Weights of a small mixture-of-experts language model, trained from scratch on English Wikipedia.
Size: width 160, vocabulary 8182, 21.3M parameters.
Experts: 64 experts in each of 17 layers, 32 SwiGLU neurons an expert, 8 picks a token.
Training: a variant of Adam for the experts, 7844 steps.
Below are experts of layer 4 (counted from 0) of a mixture-of-experts language model. Rows are named router (the router's row for the expert), gate (a neuron's input weights, with its number), up (a neuron's input weights, with its number), down (a neuron's output weights, with its number) and show model dimensions 0-159. Each number is 128 + 32 x the weight over its row's rms, rounded and kept within 0 to 255. Numbers have three digits each.
Before each expert's rows: "raises" lists some tokens whose logits its average output raises strongly, later layers aside. This comes from a sample of Wikipedia text that the model never trained on.

# expert 16
raises: "ate", "um", "iss", "("
router:178181188058068150165088100072154173148151148074119161198113148181127112118154174064173097128121097135141125146109128159163157147099146171107130112109090147163154157104111171131110065063154127127125088124123086108166103121113138078130150117124093148109219115091082135100172142126145129137100144160149102130165165116097155089094098104154108124155131110098149173173053162136152117151083129172139135142125193111111205120182105133080148117077167097119140121110186106138098115112125127
gate0:173195119085123107165169030104162147117116139141185121096103136171154080131196189190128155182093136146111110101104129175155095093097138135068085121123138048076196153117109124144117117112105167132132066112114090117069127143103131131174065126125102148133130084129162127181106125103105134114102121136221035172126135101092131113153150136099123096156157135126138148135086144137116130135098155140106148126136159133147123139180128118096106158090151085119164102117131133171111194149178103
up0:122102094152134189062086173144093124120157142114104124099165132103155155153094119132151161155112140124191115158162105104111101137131170114127176084150169176140089137072114107160162197122126100155126158147089221151142139157156136097127106081099116134124097213108133152168135096147153138147114113118117164079114209120173124149189099148169160182088106148075123085104196105109142138106179161128073085151123122134138122086125111125135149125206077151109080156161129111074090114139086171
down0:223113115135127133118097157157075150113147122192116137125103160089130150123138101175132134132044116134139089192161095111121150127115158187143124139114134093131134115106163131098152165076148096126140204111171156192199149128156095095120194113112123135067087130132073122128119174135138135104151157036112072149127156086151201119138138092159144186134110122095127075144091128105108170082131145128094135071167100090076160189126118119136216102136111114092139123129158150126121111103118141
gate1:171170126098134159124109113093120093106162168112084170143132116115175142133107163133140149170135127134111136107107189110141136148125173098125168136095092096178163180162117148142207124134137093136174124163104076232169142173080121141167134086118094180116176085116036112148145180154127147114120113103067165079150140114118174110107128133091108146167139125115096162154116149106128141134094134083145137147113154155194220100158075131073160162082155124086129127109139167122103127122188073
up1:105146058148135095122134130147089096176095081202032051149175111092117138176093131145139091094144138117113126121158120164115095142157136132111115171134119097133174126147145086080107083113107128124144130146151126112114102179118122078156147160097174078173055124125135113094155111165095139140097114133199071125132141187116138095136179131125143148110081111167120141129110068072124085157089050132102152106148101069124047114097105159168131098159138137171140131138084179157147167105099114
down1:156108118129097138143113105157108141147129057124187168206132128105088127083118073140122119122135123159052110151154097177082134095147156209111098085152153107152139124081202138147161124078191180131125152111132140115117149125101159115090163203110153110091132134182077202149082105118112152141163156180119152113147112190115139083084109096133134139127120100100134132126127079112133102153121127106170141174143117226130169167151145173179170151150097096154115124119098093172122143181097141
gate2:145154131070075200163139112157136126100119111102132115185116080096133156140114174103125122062132126135130137104133153144136109118141116144097122140143118133150176131114195108103115082139153102143116090063050187069149145110097094045161124141072098144145185077166138083118109163141093115079110085170210056164127183072065168094148134143098139142132157079130085123161083123121125106097166152150165180125151171127175142127118114124087140138103178125140143113150166093150131168096142122
up2:179150134067089129161117106113105096133109118113138117155173056145169161163172194128107166118119132148120156117099088131165134139100128100110100157113086104109189134115140160136151116130164133077079082078078116064170151135111102059158126116121143089131153093156110085104111151186073107076083123104154123155145098091038144144117105169129106155105127095103078140135134162136164118174117145117172143095129208138114202170169091152133129157080165110074203154138162116156110142133130084
down2:118133119067122178133141181108124122119094086101119155131178088122136085097104146081145160121144125165142117080094146154109102164186139102162073156171179096144147136204150141151158120112150163115146102155102192123135103086149090096118091115147147118156160162093174153113065077071048120128109111129145124167120153098111114154114140205159126139116134087132048163149154146097143112174145133114173134132072148188172097144166100133182067078078158129154145207096136095118106129138120094
gate3:199106152103109129217117099102124143088096142154060085144121176151121096167091108181108078125135136082127159104179144136185131087170124126132061163081137105131170151116196132189116124141156114163140118172128083179108132113088165137167182064099155142158148118122095125089159080134162157134103136119118094102157122120161108121085132141123123101145138139142115183136120153132089148151024106113105155123161156170118180179137114145078177180092114125133085119111133124131062069160125114
up3:172099164083147069218090129097120159071110176151080112115153146086117136155104127207130065152124122127144148128158098119146127155191134157139073102140164130176139143170179104141109102129143120117171121145079089143163111121146180095126176078124150139138158125140085074076134080126182100176121152142093102100174129065159125107151103130138087127150071145145142178156068153119049164120130114102126129088179116169180148168114054150097118163145162118113113135144129153121072134152154124
down3:096168092163117096206082169130098166139086096086109077199142107138114124149128107127127133140156164120111166125120146163207154130171141095162074168114080147103134145115123071112072128139092133149106164112133090166201112168090082109082157126137051142160141172151114156160124130089139187107090120100115135105113132142137138142136181171150119163114130135130095161121148094099127131128123148152130170182106161123177111172186158154139143040096126100125110102039100099114159073134155074
gate4:127161090158146131179130093150107132124135152161112129123188114122135163131146151084077118168091126134158091044171091162097167137094144141102126136165105137085141173134150161164104179117148155171121150150156155082128119142091160130164165119109105170084125162126094218191137100129107134137183160094157120106109179165110113109189173129151145129099141141221138147164057164127124093147096197106153111143127094138094163121107121138126134181123164129190123131115166073073127079106061080
up4:110156108157125177224117098117162122156139126146162124091128077151168163138186106116063207111163098066157137098149138137149210160109121122084154140137105134098114113126110153142139163110142093116172116146131025096088131157166074160127125099115122141112102177093133184117121102093092119174132122056163117079130206146085123134162124096156187105141106135145169167151077103154160109103091145131110088108130106133110145140105124134128074144144146109110139139172127086093099121153047081
down4:071098161199067053149176139124142104033091129099068076185143162117159150159116138142153173137167139116095086108152116142132084156174143192124153152116137104142114097154170095174100113154141153082103125151106158118138100114121081101149094084167184147135110121122105130101142099147139141133129138111160174124151125158129109135128113063137079111127213148101158156148146080150106053101139111205134158128111162170105150106093117143162116145145150128147093130108082140173149126174175200
gate5:147123141156124155107146130087105150155149142157096154204095115171098101124149141095148083067131097115084124170112161166199080076115132165110084106134075159143168198075135130087135104121115110170216175128126132070080149164073175132091110087141151116109111083106132124212142087085123154091152132121176109085111144138107106101124104101128114114132166079170176189127100133121126165071105136161175114143194095107142137152135129104156173136143117120179083128149117087108103110094078141
up5:129062150153100084119124149165188166129133128110140117104169103129130129186090100140177147155136163144139161104103095090073124130105153115173106168101170107145093077135179153102171109116154126089122095124122132152151134055193130181143135132141086116172060180144125175048135151141145179178166091093080154132126077141137107123153130130196084138134100083093142097070141181166187165111100139065073137110086115068165097141109135136118149149139105143079121110122141163121190126162139101
down5:142145151125074108124079104154104111163111215101154100143103146114130147201093151126141153227142142112097111152152126088145071153122159127126175149122102118111079114115155108210150148147067158079135144095097131121140193093154137087089162129097119113102170130175134115104167087116115095136141075116105064120097071082165103139135138168138154140115137201123144124092132151088114167143111130088155119162158114172101101097156134105159100203157092134175170117194188110130143086161154098
gate6:142098123141089062139106072109158192169132115147141135136131136188140088115149102091105125116077150181191137122125097162143070126079156116106096177129085101135100150123167124064152135129119130098160141035163129095169163130085109228110127132141102132157140120046129097136153108190129107151193082155104136098124131095125144151111113063161130157075135086142116090108127116101106138165164089198097172192141108110139154118117167147162147137100140097150129155155142104063145130121182124
up6:105135170158121110170079106108101103125114135134072117157132110250155125104135086148168179107119153051101127100097116136200098138147180147120147079106149230129092139117118204116129122157115077117158094182119143129106184147113156156141140146107152090078076147158124167138112134099054132140123099132117138107113137169155095135145086149150065075143144147102149138098142118112133132106113117114187152099138124100195130120103109132097197168100135165089161096158122100135087131157115064
down6:096096136100124175157134174103133110140146178160137125138116015102153201109162117132157098144131124129093163123143120056158120136120100127139142172140189160069150157123127178175114128093197130137152116181154160148160166110138174092104125144123153151101064127134068138113165132137133112096168164054140104142147107171120090095101087158090095125113111164131042070124107116114139206125149146161095170116122136155159126114202151100139134138123122136104095114212127113194133122154131097
gate7:162143115117085196108144173093130124082101151170119109130125093132108101152086142066141062141174094155077106124086173177153127090191159105091130128135132145086106095162177227134130098096145073134147080104151123070127125125151089117136112118137155101142104122099112139112121086087150124106118165115177071072110091186112145138128167130154105171102130079081086140111091168140152144112094117209146144159162187117160126130136143120167150202146151048158120113105166161092122116094150110
up7:157112151085087158133112141096143083082100153181133097129165105159090138149115105092178088130198095178076122145112161148175101127187156085105150075161096126069100111096134195120134097139162097116162116096159115106126124117173083174143141062129162089138111145103117137083156094115108161125123137136126112100092053194116120159116126093135096150085086103104117134145082154140176139100117157162110145130164186087116085087165156135205133133154154058119152144114175168104137086069184143
down7:112139115119155076117169145108089155113092092124119108095159083178124120149078112090117121106106123137114131116088119118107213110118191096131137142129138167159106125190156196097117168159089110128160137161135098131240175195112058143093143153165143090143118159155124056103080139098190163110146111121089120141121118147154122089142158217103169137093124082172146128095118125156088113105105051163158132146134194150134155096125135118128136134138150102076074115090151069112125138097139117
gate8:098171139157090124092103100130130110109099093108084123139155173168111192167124145191183104140149101115127118124166100123146090083168148158152125122134210140118122076094191138096098105080101138194087113108159145215149099150135153149115165161114121096135098117132085113225125136157125154129090180140109128127195125009118122107119137126135147131104093056128103160129177091111166174114160108138120158161156139151096152099116123159131140176135121111113132106127096117129115171217137140
up8:110132107128117130148078066064155143103046098107094125176099188179144105111086143169186156105176124132098141116139142183165096073151158181126116098141178176126139118158153089117084104073097144113158141132147148158224091160130150167159165132116136154163096123169131125149144106110143171108085163139097114126125110087148061125162125102095165181165126075063138159107112144074083157117153118116146158148135132179098167072088116154127116111102163113186098086121088114092135130170109152
down8:118107138115098084140145127065176096078114089147172144143130159130170116128122103160113138161085137120121108199135104085135096170097125061134090109137214151124166172150115108072124166099153176138060173144178143135140140169121100131157140183163157163095096121135109163188150115114147133129078208109148120110145054163136117111204134159156121106208111136113170158093153085132125191095149113151098125080084129123087147119118145145134127152117093085089084074157108108103111073127104112

# expert 13
raises: " (", "\n", " |"
router:165202167114135103159136143116175174167127139066120176161095143163151043122116154102116110146161195178144184106087144152102135099060141137092111140083087155140140156127139136090088112090109106094074061148093105145102169100118130142130122095110093128111151108115083166143202133126162145150076091073141115094120135139102167143140129144186080151093142101088101173144105141075140179162088122143121091157140159076139110145129052107119175176124163083152142124162180114133112174157134100
gate4:152176140147125151122139129111129129171156144106133192139131119158104100115134133108072088172108133117138211115092135121142130122093141157130150113127141136134151189182078204137138134109130107120094053148147084121131159081112176121091138145129069122142172098089083192134198116146155134157106121124103090159133138119113151121124197114110121054120118144132171141147067111071095185127118080169140118130171132091103152185135127187114184133092119132107183143156226144128084081187083104
up4:119094169094100153125091088117123163076162134119120126151105174099120121138179165149161187120114117185177065139184165142118157065170157143091132103116134175107162133099171084134057083093100192109158215121100165153106115121189116113105109101146166197085131115145140091123111104124099180089099110096166122135111124108161152082158112096198114173167151084104072134142099135121157121129115145128057136164148147141129137127174149083108127136106125112099150119115052109135144192141108173
down4:126121093117255129083136127116107094128117143108128093106153117165120092104152142129120145105133092101114112171118113139135095101146069081152115141190118141129097142086133122136149150219109131132109179126110153116136108175154106124169155159157183115145133144132199113131089139130094146102183130185036124089130103138096100116121143162147168115126142164146147108124180120151126111140169111104094143117117119177091120086104129118139097110140131134133144111118117155136131111055147141
gate5:168186120153128177105121130163089133171149121100158158143114116083136047170110116126103130173128170168099113225144101132113160126117124174136078149149138117126152139140154081112125097094158112135083119106138149167116131124122092133089104098125100165078089124096057229145102133112092131088195175076095072071068148104096104125128188134149127149176108105145136179080099143136133127097089079151162163159177118132159122113108078119118123167119120159140137076064136106127148137096117069
up5:098092125082122079124139094094176100073117144106089096116122162145124194091132163145160106090104080084139140099127145135170112148182123094122168075108141127155121143146093177151112157139104168109148173161103100100132134128135165134126151166115178091176176115167163020140147141149161136167082081191116150173199123160128142104149098097161149107046144144107119057168141141099133157149190173113086113125095136144119148155177150112133129099107132088108126167204100166142095148165131164
down5:170156161068016164134090158109172153109152159176156110178118089098070140151152190081160120104120147065090135133090164138159147110176176146095123091074129123151153120113056166140128172155059104125154135145116142135146161059131179143102147141090176087139158164149151177107167093121114142113120095129105120205168116084084169126158113117138147170097134130188066131172081153171099140120122150134145130130103130101122163148141097148116115127148132076108161116109107073134088135138141134
gate6:137172149113134128130095139180167086160131169126145085169099117164130060142113105141156152164132104071146086098084138166117141150119149149135135122090085125133141111077185223056040087110085089089103096176126168152097161140103121109152181122124125150137169095136050093156103144144161141112096100095138153073152113127125118135144196154187103156112130088099112113144116086161157065039144101143105133152178104125158147108133124117129173116114136097066131100103192129158132154126125153
up6:135134126127134151135085141100138131144130116126162132127128079112104197191123159083094116075055092144112134097113098159086107152152118092105091141166122071091090117131137112138107222123121122077083195135138079184192073125146115104147163135121147076121205121146172098190141140107141115127154199149084114127128134146133097112170147126117153074112111137104179116102104096146142130097120048114237132137128119076102173116140163138139174131138126165115134202116122158086109133139104150
down6:133167129120090126096154159171089102062136080111103067134110123169171149093229116092104155076120134112198174098133153120100136083126147107076164140175141126157175173102167125082167165096123110140166114136107102095135115104098134166123161079124135102131155150147101166163152129193125084102142110174168179189128148084108128130129135143179130079110089089145184084131108088170153094129133157129159088133133141117150143156082131127094165169117129212089164172072159076130127122148161131
gate7:176118141131100181161093115104152150115160158135091087135136103175137102131188115108138130120125135118165155125137136125136146053034197146102113123144168142152097171087110150157144107102056127109158119064098069111115183118121146148109127166119122141137102117115125135114179074138052198086090141111183139111157154157091146188091110135129113114131104048104121152155151146097128156134121147188134084158160178117109131167120179172103145143078160117123118096151205180144103173177158159
up7:117186099129153104114068113136073174174124129140148098131071120098149157113132133187123133184183112162117102150054152135127157186113112125119104169140124177124145125138157092167099133158165126145167115141146119115112082129134112102096189081098074133098162157161111153197087130141105133132133050145140107149141123120185118084169146101082109142160126141089175112092111189134168203103125096073099191184078139160138105140129090168152172052157121136094165114110106075107158147093114100
down7:188187139118123154121119109134138168138145146036027178105095083106132120138030141114130063140143128083158127163076133109108102116080114157141131141095124108114178093148102151100138068115074122113158115113151140121150136136054163131093127069130128101145159102088184118130112129139092101121093185142154115109116143106098143112163114134165126153136193153082105127137061069095131170150103145138130187153170166122158144149153129138165101141147168104155095118132092109070174121179187150
gate8:102143143120124144139110146144066151147117113139164146129110140120139149116075165107083105142145132160086124119118109112101128165136123149089101172048113097127127115100173210158141168127104160137061095144158110131103174161158186138143184086117137118119135137108102090166161112128133127130133145111139156128074147184131167186106077129174136206143134106117115124149099121111086181163142127123232091174104127182155096168106111052147177135136175134206125146160155131056138132217119119
up8:131099158139144110096151154095081151165118145137132159125111136194128172114088186091069113133151160130090110137160095098113108137137107124105133189093082066163133117067127194125116164134152106104091112103139078146090170137147185141158184095136095154119123118119060088167178164101142101081144128110161130127073156192129117159075100133189160200143163067174126091109127116124111129161128134086206117136073113155152127137124086076112209113159157124145132145127161103068128143171098133
down8:156173171155146141134114092071119140133138147177121184144139150143126147106146123124169102108137136191155124122045154105141106167190154132113156085171167093118141127116134169182185078148135176150142153130106152158149145140134130173110141129165149094186029131116096099124190148142110150085178201103111141102132056148108152097065186105107152084175173165139072150097201129120169149156130149135092154127106142180178118063152092105163120078110137146144129121159117152138145119145147117
gate9:164121157105108151118119104094129106127146142107120201163098146193116151166146189142104097166152104097128091128109134112103154184109140160094172189084082193144139156099119205193103114070123144113139109101110149206122150094171158094125172140164095143132173066142122103123147162099151150144081163106180142110146125142081122110150153098132109136118135073146085133194063184136079079136106124152175116114179130150170170130143197088106147122088169097130147136146094170108093118148090157
up9:145119137166094121121100111113106185095163153117141095180153109138110070085137125110132156126106102167125177113128171157162081060163151142102055124139193171122186121148145102145090123111062101139137176154166076096113063141128155138110084097147195137140111146074139123102156088121135119099134142156113053137096123102148116086134143120175102113135129124130114174060112118106186170139098135136070190153132179089079116164148090115158133148161072154137134174078161083130124167188155176
down9:130126130145154181086157090158088087123237086113172136161144126098121128173135205144145162131147104112188097188121143113206097131150134112149111136128174153155083132132139125136128145155118162125184147147106161126131115077168165142111188140137113103166178179104150116164178145076116162094127121052104119160145082132072137142097154144125099129146082157126141129147133183148139133109162190135105106102155149092062076094126151144114137050091125153149166145096141166156129093064078119
gate10:169148127138139134153196145160152134146176112125080142131121182138136118131110120086097119119185177151132122083095130137090135133098159120132133067129166127142118140126084124090128130118167143136047132176127101068085173110145120142134158102129120110149172113167101103151124089137161162032103088048186148100135139182119147169140125159190095126122134128112034135147118124124130147138144125182072106162175174151133100153123133141165109093065149079165148087119123101174139227132120066
up10:134151107090119098118124098100101151114106130120174110071129140082142143141168097169141189144036142073112115171167145078192120099156133117087126161116122082118134100112100060157128134135066139131188121120086144180185104133129126102130097133143112156092092123111101201146125141130025145145129159114047093131125139111146086105147135076092181154123147168121204123094188125099114100151120149093145136145100098147134139134128071123106112158180119130135152129138083138071141047099127178
down10:116129120089083106089114091203170164120187102045131132133164125143123145138154147082191143068123102134107117115113121171167135158120197118107107133084144044173185194193087117099141141142161122155159127153182173174148130093115118093095139135129121144145117126085081144162148153152084155163143088090177147078142153168104147129119175101151084133145103118151087105149109135134147131126069132120126090160146171156149142135172169163236143101112117108162083145148142119142086162171132139
gate11:156164129170131130157156138113131113128078191125181161139095203174101104065178130171097135122137184085156146085111157153081103158152117135072155197058139118125197139063175100138103101114113073132078094112082115124139147115118177121137111098126107196155110158131086101137128141123126134126102115099083092075136125177164064162162067140200121102083109155085141187136122078127191138144114112122101132127099166141107163132142131084129151153132157108122150110172173144101108163155156140
up11:150128131145128145154203144133113109135077164127197163119087205164091111069136128149139155129126182032140124063112154115101100134187107124078173146082154131125169146093141111124128121124092066128101090118077139092134150145132146178148152118112120193146103197143099085104124133103125119133109127122068084102120100163166042181178092138212168095083124175106123165104148088117159129139134123104090116118089135186099131140127134120176186128140151123132141093163139148108132116167149120
down11:104162129128185064165126113094101157116134183158136133161156158104127158066078159091134126123144150107182148129158113097148100161144103137162147132154138075090116132174136107133159091203082115152131115155135140173090153148146187155138075154175181093146073085128164106092171163156162129128157205107091132111199051162112107157146144124086134127143137138138093175155193104135131126144135155136194131132147152152144099159084149187140155099108104195079108098107121197126162127147148077
gate12:149154195145109113146156160136137141124150138133092095098192169087132132152130141111111124112156179126153160188196122146132126121134148114123145140171169138107112151149124137093119172094104129089109070139162112186129074102136152076188161103191147099098098149114152147149143117206059228109072108158089148143202123116108144109107157103147082089106156112118167114108122183068143130162074152092138117134151114111095126125124079101163102220129094092107143158109156161067147121137156101
up12:127061100108110187126091081128162147142117155115165137163042115147137139127138107122155199133112065115126123101056135105089149131103137150115127080106099124120159107164111100156115102137134128168143158121104145040123166144157100173054102142088130165141179081130141153144111126062155046138149118106189090119101154144164135200141111151125168118127149140134098145156120061147113142096164132170061149153138130141166113122146166118116146043126144150168102093153164084176107144102072169
down12:179139138129155142135093193093142184126106056098113151148139124187146088129127095107153134130175162117195128079124071094131158119085097102099108127099138145101162112093056118169153090164125149104096139128147115093153063131095079133125129182152108175133173174130072155048091132151192133142143134081106114126127123170076167162171115086149130124109083109157140115080155112123122131141197146156144119129098155095177155168130156069082133131141153104144163061089136098112177180154106172

# expert 20
raises: "|", "\n", " |", "-", "^{", "R"
router:167134177135116120138098097095173157130157143062158183158118134180074101154122136136085111137162139158196197132145130147127156104081142130103102147079096163134184154109118107123111084098146102115073022155130113126097113125103174090142087092101085156128162160111056138178180145136145161097118128078117096121087149132108199121117132136157080149128155117119112182169084099111148156153120120142106115118154167109100149159161113112143199150132140069114131124173184101140033141133094140
gate4:165140118138121117080127116103075091138121129156199084125123097091110169128064120137117075176141160130161176102141114194140194071072122116073118058110201114130175181146100144125151169119134084131093105184159075139127149124116155119161122090104137103132136147100102154139210149155108184165110128129128119107153141123102115091132127091077206118138106182125143137148130053150065148122146144122149087063162093092097107142150113167155141102146131103097122131127121095075096075126161086
up4:127111134106116143160102125201183132115102137132063139148121156087078100110137084126148133113093100121094112188084139098094073141206118121135150119152073091140103089107132090053123121116158189160136135110112163068126121159078126126158114140133160119178070118162164126161130074177137052064146100151184177199188123136104168159112098114135133134124144163150101151163128155051154106067114137159133105180138162100175115104080162095144123186110110141143106145145154161158144139137130152
down4:083079187131166170129160141164157089193105188102082145137096117142149120133110174117106077138033120090134108121156142151124116136212097123156192149140107128152131091104077114169173172160174128116145083160150183148091121141108143120145131166081128159121099150108096050169137102131137120111116142098124176120153147196115099108098124148129112144108147137120098137165113151049100200139098113172152107101109161141140202107169147193091156115162145138175108196109118132144131169125134148
gate5:142143153119125145142093197135094109101073066132162106137094048091108145121091148107167064111090149109104128081181107150089150141099132111148141062121129123140078124158074118140104119124109089029056075114132140139148119144073162163114090117124130132084091084101114112191115158185182113143122066104142091112125160142085176145106101102084164141144104162137116106132130059123124120126096129099118080114147101115112222141140144027134135147104113111158101105156106130123143103150146123
up5:140147132151117153142087166183145099134109070097138123089133061091118136138088172140171099128111128126122098096162110098128139141122110104110110117093174108132123131170106156119070146132077088065074076116165156144147105111100149123132072161145128139021102134104133137200072144163187113194118104081101096084127099137069131160120142132141132131144100157149125101134206057085104142085100081116112113138120133149106178130117112090132164175082061137155098100200130096121148092169164154
down5:159127100132142085201177111073166117147048145134178113123120121076131096081109130086083125130099152136173104121111087162051123106092235162084180151150129126107141171114144114102137091141077145155120144093151132143112135157138129102125101130105102126097087056142151117135116178180185146152117109090137155170140147172193143101113109061117144178135144115129123106146155137130110087169141088135184118183104105182188143154070110132153113102099101154141161145115160115068157119087104159
gate6:116139128139145115142109100085117152094120172146101189128021125126121146166071178177149136175148172118147161133131136209105132142103147123136133114129044104128110136043107195181144116145123140083051102103118126121137228159086106061123166118129079085131118074130142068159109137119148128142114095085166099190126139152070145128118135101108096139127126119150118102120121136154159117188108137160172130134171102102113165167137095113114140138104126100082143093126070133188153138162121134
up6:157133123107115144124135125083131143189129102114117130124132113107151105055141135082122062126087172152105081111112114044095132156141119181087117125143165119125109081161155102100103101096104141170209086146141111152121107107175162167123086144137135229142038166128158128144120163098102152104133121140156129096156105087204142190140097134143156132143190078066125144077130178111157098123148159111095136131070139109143052079136119129120131134160162184165106107142151119143165095152102172
down6:179102112089170121128147101126138149169109169118122133127139104123172152131143131102124136126131104146134183129085093213088177171122119135154176126171088090117134161098135177120193183095102118098150091178163145081112109127193108101176147129165149100079148139192152150114162123122151193161160125107080101127122180164074131103115153122101110120121110149070066086129141154144063115147151143171143099144180162142071098140105112159135148157211111140120179224123142137151080129137110085
gate7:134167123122123121200076125008141123131127098124095194139140101100056109087128118147072142122151173096134125187105112078136157074086119130123160112117072129139128128222184108138184079125185112121085047088093044133101139098101131118137149128076134116177140086102086115163149119157144108093150091130074123122154093141099129109216125123123088121120122080117178155112103180125163131160118165145128134136129167121123134144138125140143147102137137086120078079151127128116143109126123128
up7:136127130089151104096101135101163125152146139079111170116107111169105116108128110180099107078181109101147145132188092144149096204159110098145200154132045112148171144143126081136110081141084127152119073081164146134088103097097145080143088117113112108164093136169135083142096132133081138129185112128121180101119152164100109114125097142112003131095107135080124141168111160148027197135146140125146128131124190098085132121136164126097123100138182089099115153172114114125117089115091151
down7:110176059130124079164121202111155114115152119147163104102110165131146108150155158110119155143158159103145166179145050065103121096168130107153173160131113155142071113073142096144138118081140100178147100090109139115116138093130144133075183105123143129154183086114099131110119129133116140150101222124095081169140115154122089123100113116088126078150120127097135131092174161125132040130143156037119150129084138106149064103090140103110174093116136162198127133058175098105080109115140130
gate8:109099118125120170211106097116128115089195101123149118168178108166099119146117088215142119193114118146157103148108123120128138113165106102113082041078169122167162136115158108157161097115137152159180120117115145120147139112130106151151145097117145092063108153144083158151158093164138124133093147137136173114136141158095143148086076088104143124145138169116045163137117116107051147126143136085128151191214195092150095168117149151149065101125156091071197128110122135139137102149111091
up8:122141131110119130078181114091152162181105091114113154075051141100143145132153161095135115043145164110119178104136124136148090129116136129158134168163086146079105094083061128139110157131131149122118173168099095122124149121114121092087112203150078164170131098133198095091121158093085181121168113097130089151127119139117089122176171153192073133095114071126179103152139201074128136156121157143138126140054105157129156152131096091083181147165115182144088112160122148120103127180092125
down8:106112120177152105119112187083125135089076136120110157169143087108156102111134080143133079119182079162116125135148144138092123181144169099122158114079095127167125157133090098161165136101165118158114116128144082107099160129116203124103159129086116119123201135138115131101130140157145166102101159060133117130108118073086138113143134018149131129167170085139126130139072080105162142190197185186095108118077149062139121168104124109133145139059170162102101055116114110101148153111133167
gate9:111103128166133118163141173087183135135125129163158160128088141068069127093110125095098066130081099167141193127143113147097097145125165129102153184161160076093079115086093172051122159106133171083116120116109090069115222105084124108156092110188041099179101116174125092146152118145198131137142112107153140165173120094098122183182102133147117169138142092119135151113102151132123111170098144097111089178116116075124151156149063126112152144126130180093106133126136125170114139155118110
up9:085183152100122135136081093105100149172099146104088144158145116204173090117134131154128153103162133094085135169133133074139148076133108140127139119090042179153150160132138096187131069145159123165154151083127161191147074116159153095098101129058169126119140116059116198127135129130052137126147162173122102088075180103127140061106146127103081191119131146126112117076145130114080155140124124160145183089136180152143161145140179067158113143125126120136127126138108137056148097145136154
down9:163171098094095143080122083113101163133120104152064122092089178171151083109187156112135139142141105170147172100160137153111148120122060137179149089133127138115136172092115137138143092136174153125134118087164111132118122118080143199093114101130133157130173128175080139108132135049136094119105125097170090134106113069120115115130135133061050163049110114132128114076113129129134177148184092208152102144156081095164115216115111109142103145111207116161149165158100124137149095092141139
gate10:175128203128097174074096103100130115174198109115100206110103112093086141132126114185121148095104123115139148222140114143075103194119120127150132110119150114134106109074141078172155153125178188148060118168094094127202121162111136056148152124118153145118108138155098136151091154093087116163132147051137161131127165161122152099161116156164135184110181124134101136153082125137176100115090094151125099116122116119181136155140150112122067116086140170108082112157121143101065127116080122
up10:142093133150151112170135167162134176149073130114107094165149145151152089119152134020142172169132101120094125072136161106166123086127144152100156127115155164124165181195063146078108066129101099095157107078156135117094130106181121176092116112184132128187166119116125146120150125111163095165103125142106082159131079092116100104032166077120090100120092097104163131111161161118102142123171123164046130166114105114059118115168120148111133131150121093165134125130143114161159164134186167
down10:095141099162135148132180150163146197097109139075156143129133081161148097115149107098124135122118177145069143099128146118182109133157099159096086201155146213177097162095141087124122098100175147124131166115116133141148076121153184116083095148129078100124126178119128125138222141070116160096108108163148092178094175099146133093125167129140113149098115058100091139101083160206104113144122169117134164139168083176086101175166124133179121103156091120156107160105160155130178111134173141
gate11:141050120119112107113164134100110150131081152140181113092116171119133157117097188157122176138081123115115123103141158175165137133087155134111070053178107114104133127098110179171156149126177071075139154180126112135091152079116098149111175128105149093139247138166108112120155076132136126107185182106082119121124051163118100124081089146149137077164145055173145123157157085143139128089147095063119148105146080138120155101125119176083153106130130088109137107107163136106136107147156138
up11:175087089070099072095107149134102158140115176141175075138179152139144146185101210122072148112165112113153146129165102159165169120087132096128115078137060126096150137084156102159118131125166111115145151188171118162123127099043152120172124105087142142158179075142114147144151144154161174121141152107089118082147133120131145076118111152123103173172143079169191109169143089131163169137152117112125099191158132143140157175128070139073146130108097064120097140152163069104079105141131127
down11:153139049091099078103122084160102114103119100142124077138168132134153229146135146175132134103186098156164113131106150157172099145131159104105166114169129129097154146226220124170157162174159143134155135097172102135108110098126099131126163111158112070170174161119197206113121070112139129151176109170097091149122127146150137137123132149138165141138054102147126115124128087147124112113167161151100130114127105192135085145114125089112120151123137098086162134205141131092141063137149135
gate12:132147097066123145151178117140042103136147178110095148109133130199096121111074110183133119115144118081161079134105115148140110113192130104125082132143101123141123120100177147165168170148110139131102084153149125066096100090175090111166145119176140156184146166141120126098118140102110147103181200171095102105134126121115135142109107139156150079159135121147139076138111138118135152164143107116085109119090174172108121131114189126242037185154100077178149094154115147062137117124138144
up12:110120140187115134125106136121163135094109044164124142123113102052142172111154133120121128120086133136079154093138146152134132167069119163130122155127132087101148157114081190130122082129123115132163174119108147126135217188096145113105107156096126081091100126130199122188129110176159150157077058099152173179084147128180095143139137126107120095117114122137108139100175125149097110101125132132229209136167082087173131109120117104070191117080153155103132152091134138130188095120096116
down12:148121131128000143130163085115170137098132108186146151102122169148125076089102117137124117134116137099119133118099184102126148124160168183112112132094145142130168141139123145146090111000124137123114138093096100157128105129170079112108127148100118151131124103098141114126132130157084163143074159078115155117117130104150121157114125128143111136126139111116090178116145167182170160139128146116107173118104128103140145108167102092140090097111122111107135120132147090129103147147124159